Weights of a small mixture-of-experts language model, trained from scratch on English Wikipedia.
Size: 8 layers, 21.3M parameters.
Experts: 192 experts in each of 8 layers, 32 SwiGLU neurons an expert, a sigmoid router, a shared expert of 256 neurons.
Below are experts of layer 4 (counted from 0) of a mixture-of-experts language model. Rows are named router (the router's row for the expert), gate (a neuron's input weights, with its number), up (a neuron's input weights, with its number) and show model dimensions 0-127. Each number is 500 + 50 x the weight over its row's rms, rounded and kept within 0 to 999. Numbers have three digits each.
Before each expert's rows: a language model's description of what the expert responds to. This comes from a sample of Wikipedia text that the model never trained on.

# expert 4
What it handles: Line breaks ending rows. Line breaks closing list items, table rows and headings, often after a year, pipe or parenthesis, plus table separator rows like |---|---|.
router:501470518401410519454486457573442468597485487451550428598554446483491490438480491606561460462419422525514483530397469490483429518418445528513445462421487556475470573465467484476573510441458498486475606527444511536512520551461571530577478525416540502447519418539469572522450500532536490502527363519432496547467521473555503502548558543438559508535503592364505473558536458533518511512480
gate0:495538454450537505488469506490455524576513526443375467477528518542556475472500510505441483410486479433489539419473468560517574468476544463397513429395539469448556599412527488434520492505433537436470520486525514486438576597460532502545500446485463488456465394422534443475466432518548440543568500529429518510503444441479447413477590398447493406409527467471487513499466498525582467502380
up0:467412539506492468504522474489555508519519466430424476502506470545531513486481475513506449442472513617508514526445549530490490451400571497485527429488631480543468515474514497568526506412517594443515548639435499485555494464490453519480565457461439524607540477477433487468505463602425515594569529456530506497661493476539508560515572517551499431441481450502548583491489506544441393529590
gate1:498512484523451509473446420561478551496590510499570534492509466486585493502585576489445485596461487555456516468503486478520489568463451421562540523562497537453569619451473503444494509501497503479560545489416447529496544425433458473484517382519444484504467557523402578456508530505495582468466517540565486490544515482479407538513519515548544548375387525476535518496452480527637598372480
up1:482530520525527509505518523479548443400543512498507548472479482471462413414443516557573399468480467414489489515611512428516544427545534480466534541465515506499526477527491490544482437515541538546580389562557494577642471503530527483457409492409493515509415528475486472594507471456463407513538493531668541466539547554532511513530540611557521448461513492489532506448547590499409533444519
gate2:478594406434566506474482447458557370472392558510553509491466484469385508487521547465529539488491497596551498472548449495516472508433508494435452420440463575496450511496427477504495490481455535533540469574546525418534382445601506556525497460455465543468510511514485496475562526429544519515478493565478492523530544494549433531541348496527490434591488517407452548507459464487553466481639
up2:444466576527506458478597594491526621526535405467495492543520528507562494482541399493458494485515495431542597461441546532451539513536496570553589603542557421538558451496534609549499537467531473475448512452498485590440528579470449460500522490549556421533488479502551464548426469555462451384470534430538523524483519526467483483504601524476501614450544436571484448460461534471496576530438
gate3:515491608523515472523479506493439441478432468470451476547611531561494465435400459516529493508507442546535465508463493466562492473519534515433435427478538427503399514522445477522517431574439598518484516561573502474422500432514542520499576399480602483548576501568526469538429461535541453543555470440623545543519570574455490490457547496425493445482509555445510507477619491410593472465471
up3:489482605547595517509463508476443461521477512413555454542568541560465477424437438523513493539487510482606460501466534461596493386537521496438442468485517524453436485592408493553542480595490577483402555517532475464496475491544506520502673459531587521531561510588537462545411443442553498507527423405577518554514537489482514511527492542465497546508511544449499468480574491397495464469487
gate4:547508548519518482398471486543589617499437550570485564482509458601481569437563501488464527522502507547529597497469548509488437546455511492532400422501454511467520590429507584470509561459589505451426531551430484528567540548414483595513490567511524464502547506451420547504437542558649523449532537463529524488571514474493430453490438477508488442462453468512589456546457472503566581454522
up4:491581632512469495495482529515519537579528455589499493548584433504646472581520398502507520577533503468564556426507559497514412457606542541530453535537491483475576529535513578529546513485390546481504546535484500526458496540480472490427568489472599464489538481372508607569453461482517494517538515480503582511448425455407474523485533490572457497467549487439595457516493486524478549544461
gate5:621379415483449459534475423472515494462552528442427393558445513514510508542534569477530535510461486496489430594453476486474503672545503465528502442524349500506519545512483491465522423482521473505581402566431515446422575546489497561565502456495508473522580551489516509522555538485519467403549436560530496559520491485562562459534492460437445478509521543509549530527508611486508476457471
up5:502537508491479512428501374476535404474415491552489498450539481544429499447443523509559393519470466467522471404469443487462427521479482537483501517492455472541569479481478448501486453518516524518529464390511533356605393494493494512561473501495484418498432499497472613427564391414592495470467486518398488478449562497486498565521514467584496500583501512443470520479446550542551468613462
gate6:570499468469527500481545543513455529560478487402412439472521535506469541551514544510523599576469448494573420479424456492561468575476489491510486361567465464472474541463553501480518449444510485550426425527481512443429489504575517481530584526492376481452485435569582428401602531580587501506537498536447495513492493481556491478529465520352491492495485468515473456467579396410504496526511
up6:480590532475541564550577461469515516511459586443450543457500471464543482449370489506488455445484473447385424510531449451511495496438541520507513556489591471424396499530490591425533512611531520470561443581454468559525553502499487538446536541411496458479478488498461486557434481524473377484541514489561474538546548454485548539487551572531509522449467518520564484486521464650461606574453
gate7:511502497487500496519454456475545464459541484485463487502497473529472496400424509528448546513462468458512403487510508461611485441535540453542508499383561396481467509479402400602544427489469519488536451546609480370555536513545544524476380520450522465535406456487500518432532533449452485505453486476689514515557503553585487545471540491544504490513470508502471546493514470566585544550576
up7:398497524523561508517464554526457576537521533562543507523524565535471455541434555488539500502492501480528448499477563400480456535540477432481421554550635520409484477536473484494547538531479503525501596376453522415513465491460516565381581494470499477507514477505495547551512445532444407587512447449538554537508499549457564596498494482525439364428540527515418480533612459539427513442525

# expert 35
What it handles: Mid-word c-syllables. Word-internal pieces with c, ad, anc, enc, vent, as in Ep|isc|opal, c|anc|el, unf|enc|ed, Libert|ad, dec, rec.
router:550437464525497540481577511511492359476622451545424470524488487505435444499455491502445505500565412464486560476567477476476576595444450567544480504561464458430573514446558513497512453496531607566483514537423553471533519505507469514460488534488517492450507520467466542421550438580464629469456456485562450518456534385482596495614537442512535523503514476551494507516553554499474487391597
gate0:664434462563556445502447524535583454436512534523446428472559479591521450442493570409501493512538484526566469427491482539466490531538471540451558442528469476527458576563514544436408440489564530504531530502470496428441493485490470485583458568510554520447548499456479516497567437523584588468495405495522439448611462507374556509469525564548537520501472426461490510564533447511572558460459
up0:481409506538490571473513557593505564565468473514545560469465439550496490492564479512441520570410511474472563544497415469478425449509467512585460524494500486510453460470478554420453560472641449411523531463496525438589459562386534517517485461456504500523565472515479525568446547553531489616515603439551536552511467476502414457471468442463467527498500466524551504537434584369492397492496
gate1:537532432462495450525510422434555535559458526517480515496484499542489412453522563494520620497558502523511510525463518522488408431526447407521480429530572491497569518562529424412465476491515489556398498535565428430469528469470494478556590516472491527534485437432545566485524445513612460429465518555586530510542556578357491439536557446406499490450519590437560436476539550493562555498468
up1:473513526605461585590389477469479588445556547496576545547525496444546547552482497481458486415474430466424445478463542486534452513489553545504600555453477589383409499484469517448530471472582528514477489400490464627518528490485454486487553500521505503607558567489568514593545464533481450463518500449517394493498483465451485582518432547441478519515450460491511503460505421577438429522489
gate2:534462562453551438510518429525544455441589541552481410473641530449500454447639538477465515503543505535430520459501516510557509471400501552425475462494509520414523566463477526537421436593515507624469532515447534575415521535491524447550549532463562501583531519463526460430503476477487592463509460492512451479461509454480503574536541390538502490431498418469459504482513388530552477418502
up2:555542544473586377454501548475456453529547549494476553483528583521501562527473482513516479545598533606544472449552529531501588545518497448442519552507396517516538493505491457547445511527451513606465455549470567600443500485500536443432439529497446485528424450551573603504483538454531438469551435493586456414469490470455598626448545508531545494451512456586431534429515512519571488498537
gate3:506504524477517438558398495500550491503424389532408376546578531481463429444561544408507498517464505436558512518526465472473540579486504511472529548545463500451556543519516555368570372448489541521525526390540467480450586488411458431529490447511517555508499540517432463422526483454533493548581492498566515389576524548465506532505533543525443474480485484515572573567563525454487526437484
up3:515493599488513456529458486422483425478518534573407404540563498447487494465448534439539478518491432522497470575489578496492507444492404454469478398577456532448567516492623509466486511459624554464444516498452479509530614506492472549396513455501555450595497599448445478490519468545458463537522466578523501506484481481499518458570587561498519535463442514443510605514462519604567520412503
gate4:525478559480480416596419518549512449446482435492410433576604493472574501434483535524483538453442422487502519577457532425593418564441511522503537479535522523441413567484465555395452482514431544544514480530481458398525497452447449547552554481487490514471481482421522539479565461509504597510527564451634555509505568464511565511484578433530505490474438416441513508545479541535501533446416
up4:504538475470478480441497498436614419513584413547446449546525478482506405462488521503497617434553555520566519539540452519428529584424518483515434425551550457529545536474462535459440479508535474464491517452496598451540501441509430553531483464500431489516506527471442533507483521555540545545518511587576493482476543508433574470526500587444495484484496443440503450538423491417600639364455
gate5:567451487483573452577446434437491466448554434507429461444464509487557439530404558475503588433564453469490508463560552402528436593489433416500504491469445534404499519556480502425457491497457551525454527552430526326537520491429434511482517445475521484512534520496479529433517426541528529529521528564472494520534569467472508520577481592587568498468515519531499525561465437408441550445428
up5:522468429582473543495581532510448518497545575491573469424490446501456591467508508538507479453456544554457500453509495567523535451584470557536510490505542512564495447534437484567499508496540429515578615465552470587451499517406624458529414559446502563496481456457521437544479559464466483408430425420468469460500489510500520530467525413454324526564519500592549528499546475480437477492556
gate6:478475511543541408412460580533518509522551465535409519481561414526505390431528540491532600584539449524475498512521459503477457506521510486528631547476587547414560468539520456542410463462525616553538453476514484507569467511481502448519574505503556554509533458460482623471512406511509507487510444560516387383517503508446595532518584494505497420521486497486532428488479461453578501505432
up6:467508442578566491534415506500488454512383395531516601455497575525470498557464536516454436435482462551547488529431477385468519450499473538504463445502466351470506457538485465438578454527477412521474528437498519531528471545582493618519539531488447504480491510482425514452403554538490504597501552538449464549538464519510518546511486539499620597433458486444528458459494518475535494396415
gate7:601456473526505478495492476465537425536601501561416509518535472425572421460460556450485490506538502453513573565557446489499548505518566557503554453417450559433455514499433469427391533537530526555560497571447475495535532457372457454482546458492554492567546576467434489483531578472456505513555502473634452468509514436471491576501526497569513470486483367589511524489500535531529445382495
up7:533451511461508605504508490503566411457502532562532395479491620514498492508563541522456531510418530530473407491510495506531485572433425621575469430420479427467505434507504567476515482507536454563552397528545453494464469471480538491562493666440546490536437441504438569535471545512526533448415435430502558470519444544535510477463522412559476493532496451427524506616501461516508543516542

# expert 29
What it handles: S-pieces and Sup- stems. Word-final s/ts/as/es/z pieces closing names or plurals (contrac|ts, Kaun|as, Wyciszkiewic|z) and capitalized stems like Sup, Sub, War.
router:474536549413481485454546560524570508541496535451462511475533425490432415498510548489434516523555421505527475533489562535461555475474397414475580538523534576435528429569529519562489498457508507519495416510450460466538530546536465455468510400490385518446534631434416586516500481561473512540485588528429433549451542517511454571650514487504555509474509507507523384425553493494530570505512
gate0:554540516493582445495515536529544532443530445472488500455444463477540367595549560518498528502508517494567570459476478522488491489560507380434527505495472434408512456494420589529498493489560500452470474602612512504476500475530468521524486399544519508494613581388468523593432499529505459548542523565450464532532510531494444571579520434479558461448477590449548488427484415517591554513436
up0:450571453469591537451484445631508536548379430476467479471501535560439485601483541452449539572507487550508483499473479422529545439541564500495493501455466529484546531504397553472435447510500571547511475453561523456511471497490632518485552410501559469555539445492441534458597504499447494577488606474553518560540447516474583542505503478467553526458610527531413547531515431524557564468424
gate1:544532580464500476513419508515524509506588548454517505466488378429447451557471481419479448481641529508561483488473503539513541477565468389460472578520537434447508520430459539490501425391442584492522557548548450472471510561601487473540521450500392456425541590494447446544534497506555522513535528580493526484521505470499485595546460476553530521418537502467552475444615490420530521439434
up1:443450474507511472635532590516559527527491424536392464459637510462467530532481528473526528469541440425511526577428556500586452452469557467466465498595599490529504539501462577435461528490536528503439455538566462600496491498540528478519483582448460494442468445530539510487562562498486449477483631514428500527512562547534484582584493421520482512452507597423536472417543563464482479461531
gate2:478536514526575508530491502450502457493560511498498461420536549558493496449525487442447535530594478507501560524597566509520409464538522369436568446469519470431500469450509495470543430454419513485542496567588479458465563505541432497524466485539482485475544489484536472549563557565582545428517567583536553518515484510436503536543510592478579441378495517464461504439564524386620635468492
up2:457453473592584548453499430541521499527495470497439483501560570421540553525423448446570563432488504575433520530518502518477420485466430519508505503422518541507442488451508443515498456548500475379635518512516613503542482473482527504552577405435539602509487518488460552571497419565431525557450523481455505561515515475430499530462459478426472500567524538647482594593490490494454467498523
gate3:560568504549473433548440518483569505518547618533488557533567479481558490539529473526476537514468470399498463486384538567493561416547404441473572441480429475547480576527498547499489478400538507489504506531506547483452540560434481429447478465475464528466404472462555479464582496578554505520565538539467447527594573470410496631484483560437458489476471477509472424403497513435496600466466
up3:489503560480439476542497524629496516542427602530487459468519520510484501405516451485509513439519473491551502442439419515564495409503458458481502480519568491434511536504545554509472480419596522556522564454514436498494544617531481471407440464471437565519488557606559518415469534510507533493524606511409458482585507456456524469437539576471358475499441492518538423509482583479553521457604
gate4:533515480523435401525483538511549462497634432522504445495614428507511541469468469412522463576490451583458530480469576425513435495601489408522549508478478553471445570492575537507469520497501636501472477521567435491455510511491435443407483463436470470430490575501504521451551470548483579473548467583496513549421561539538482577499569522458511493523455531515519544547506568434495642550505
up4:524516459497501544423491487461593530533450462503512585466562450496464406374639567481455416540445497482535610466434466507513473572581413496494525508563487454461442575559507573519488581521497486465458471436482527532457516534592542492470494531468605471453514562494551504437433493536490424522463512489501494522390586449472430613533509487449544508428493452458483434439438477453504453525495
gate5:585682547435515418470463473573497530432524534444463380532448609568450397524546497519477503385500492500438474492530517549528596464499521477451541477415458493542496557408485567508502501528448547498511546510474483502517475553575531428474445400563435554538493511573462459477466570493514493463598480476545522464553515448502523504512526484612556494400506531465430512459492453524533535503504
up5:502530462526507521488456486507587483564504497507467493493567559455450485490460472519548503542517541479598466562449509536481569474546435476551459496445438412518562533491385547517538463481506547472485503619444498526464476503466518448434535436541512500556442565636406509390557519563537433428522560525477497392555453582445484454588502431538624509499434584493522512551552512393488472513552
gate6:582400522528513487538534471459510532481479461493482488498581513452540508551516526450492470482559472468539433496463420456514513453483592383525497496534485501414638428467582464506485456528482530544454535614546404449559484447555455516471480416455473528579565554527473579503427462492473509531440582554422519518443569655582409542497513422467547524465528527481458464484542481455521520573479
up6:548462455471505567549548484465483620508470494481425550551550525492500528468586497570615456521461480528503523449425495537506507481496593441449512537520465412525483506420523522535446511480450492479376509504571427382547509407500507548573442452570437526475595456456439531555431509438446409531513592603531512502481498577607460558505525451521509496471490480439498418530537474468537509480407
gate7:521470479578512450382574494573524470503514546498462442491530452470487413452519482479593479648555523482501460473488465429589492498537559472470456475492492607537457505479477512512474459482417507442513385524520519497430498583511401582576614464462490505454438494493533405432447436504505547531530517531446541450509482504494416555509469525582499452442514484493552491497558509480521528528679
up7:470502526484507520558430425394494541531452414569504507570458517569486538545506458515460489465386525491523499465543536554532536478441525497430587483526533443489542522535613508421476585519445524566485588568531493467580504421540483476466368557494490416490465493466502477458549499512467471624530568533497481539508528505486560416527557477550460467498575493479416586567408459462507479409393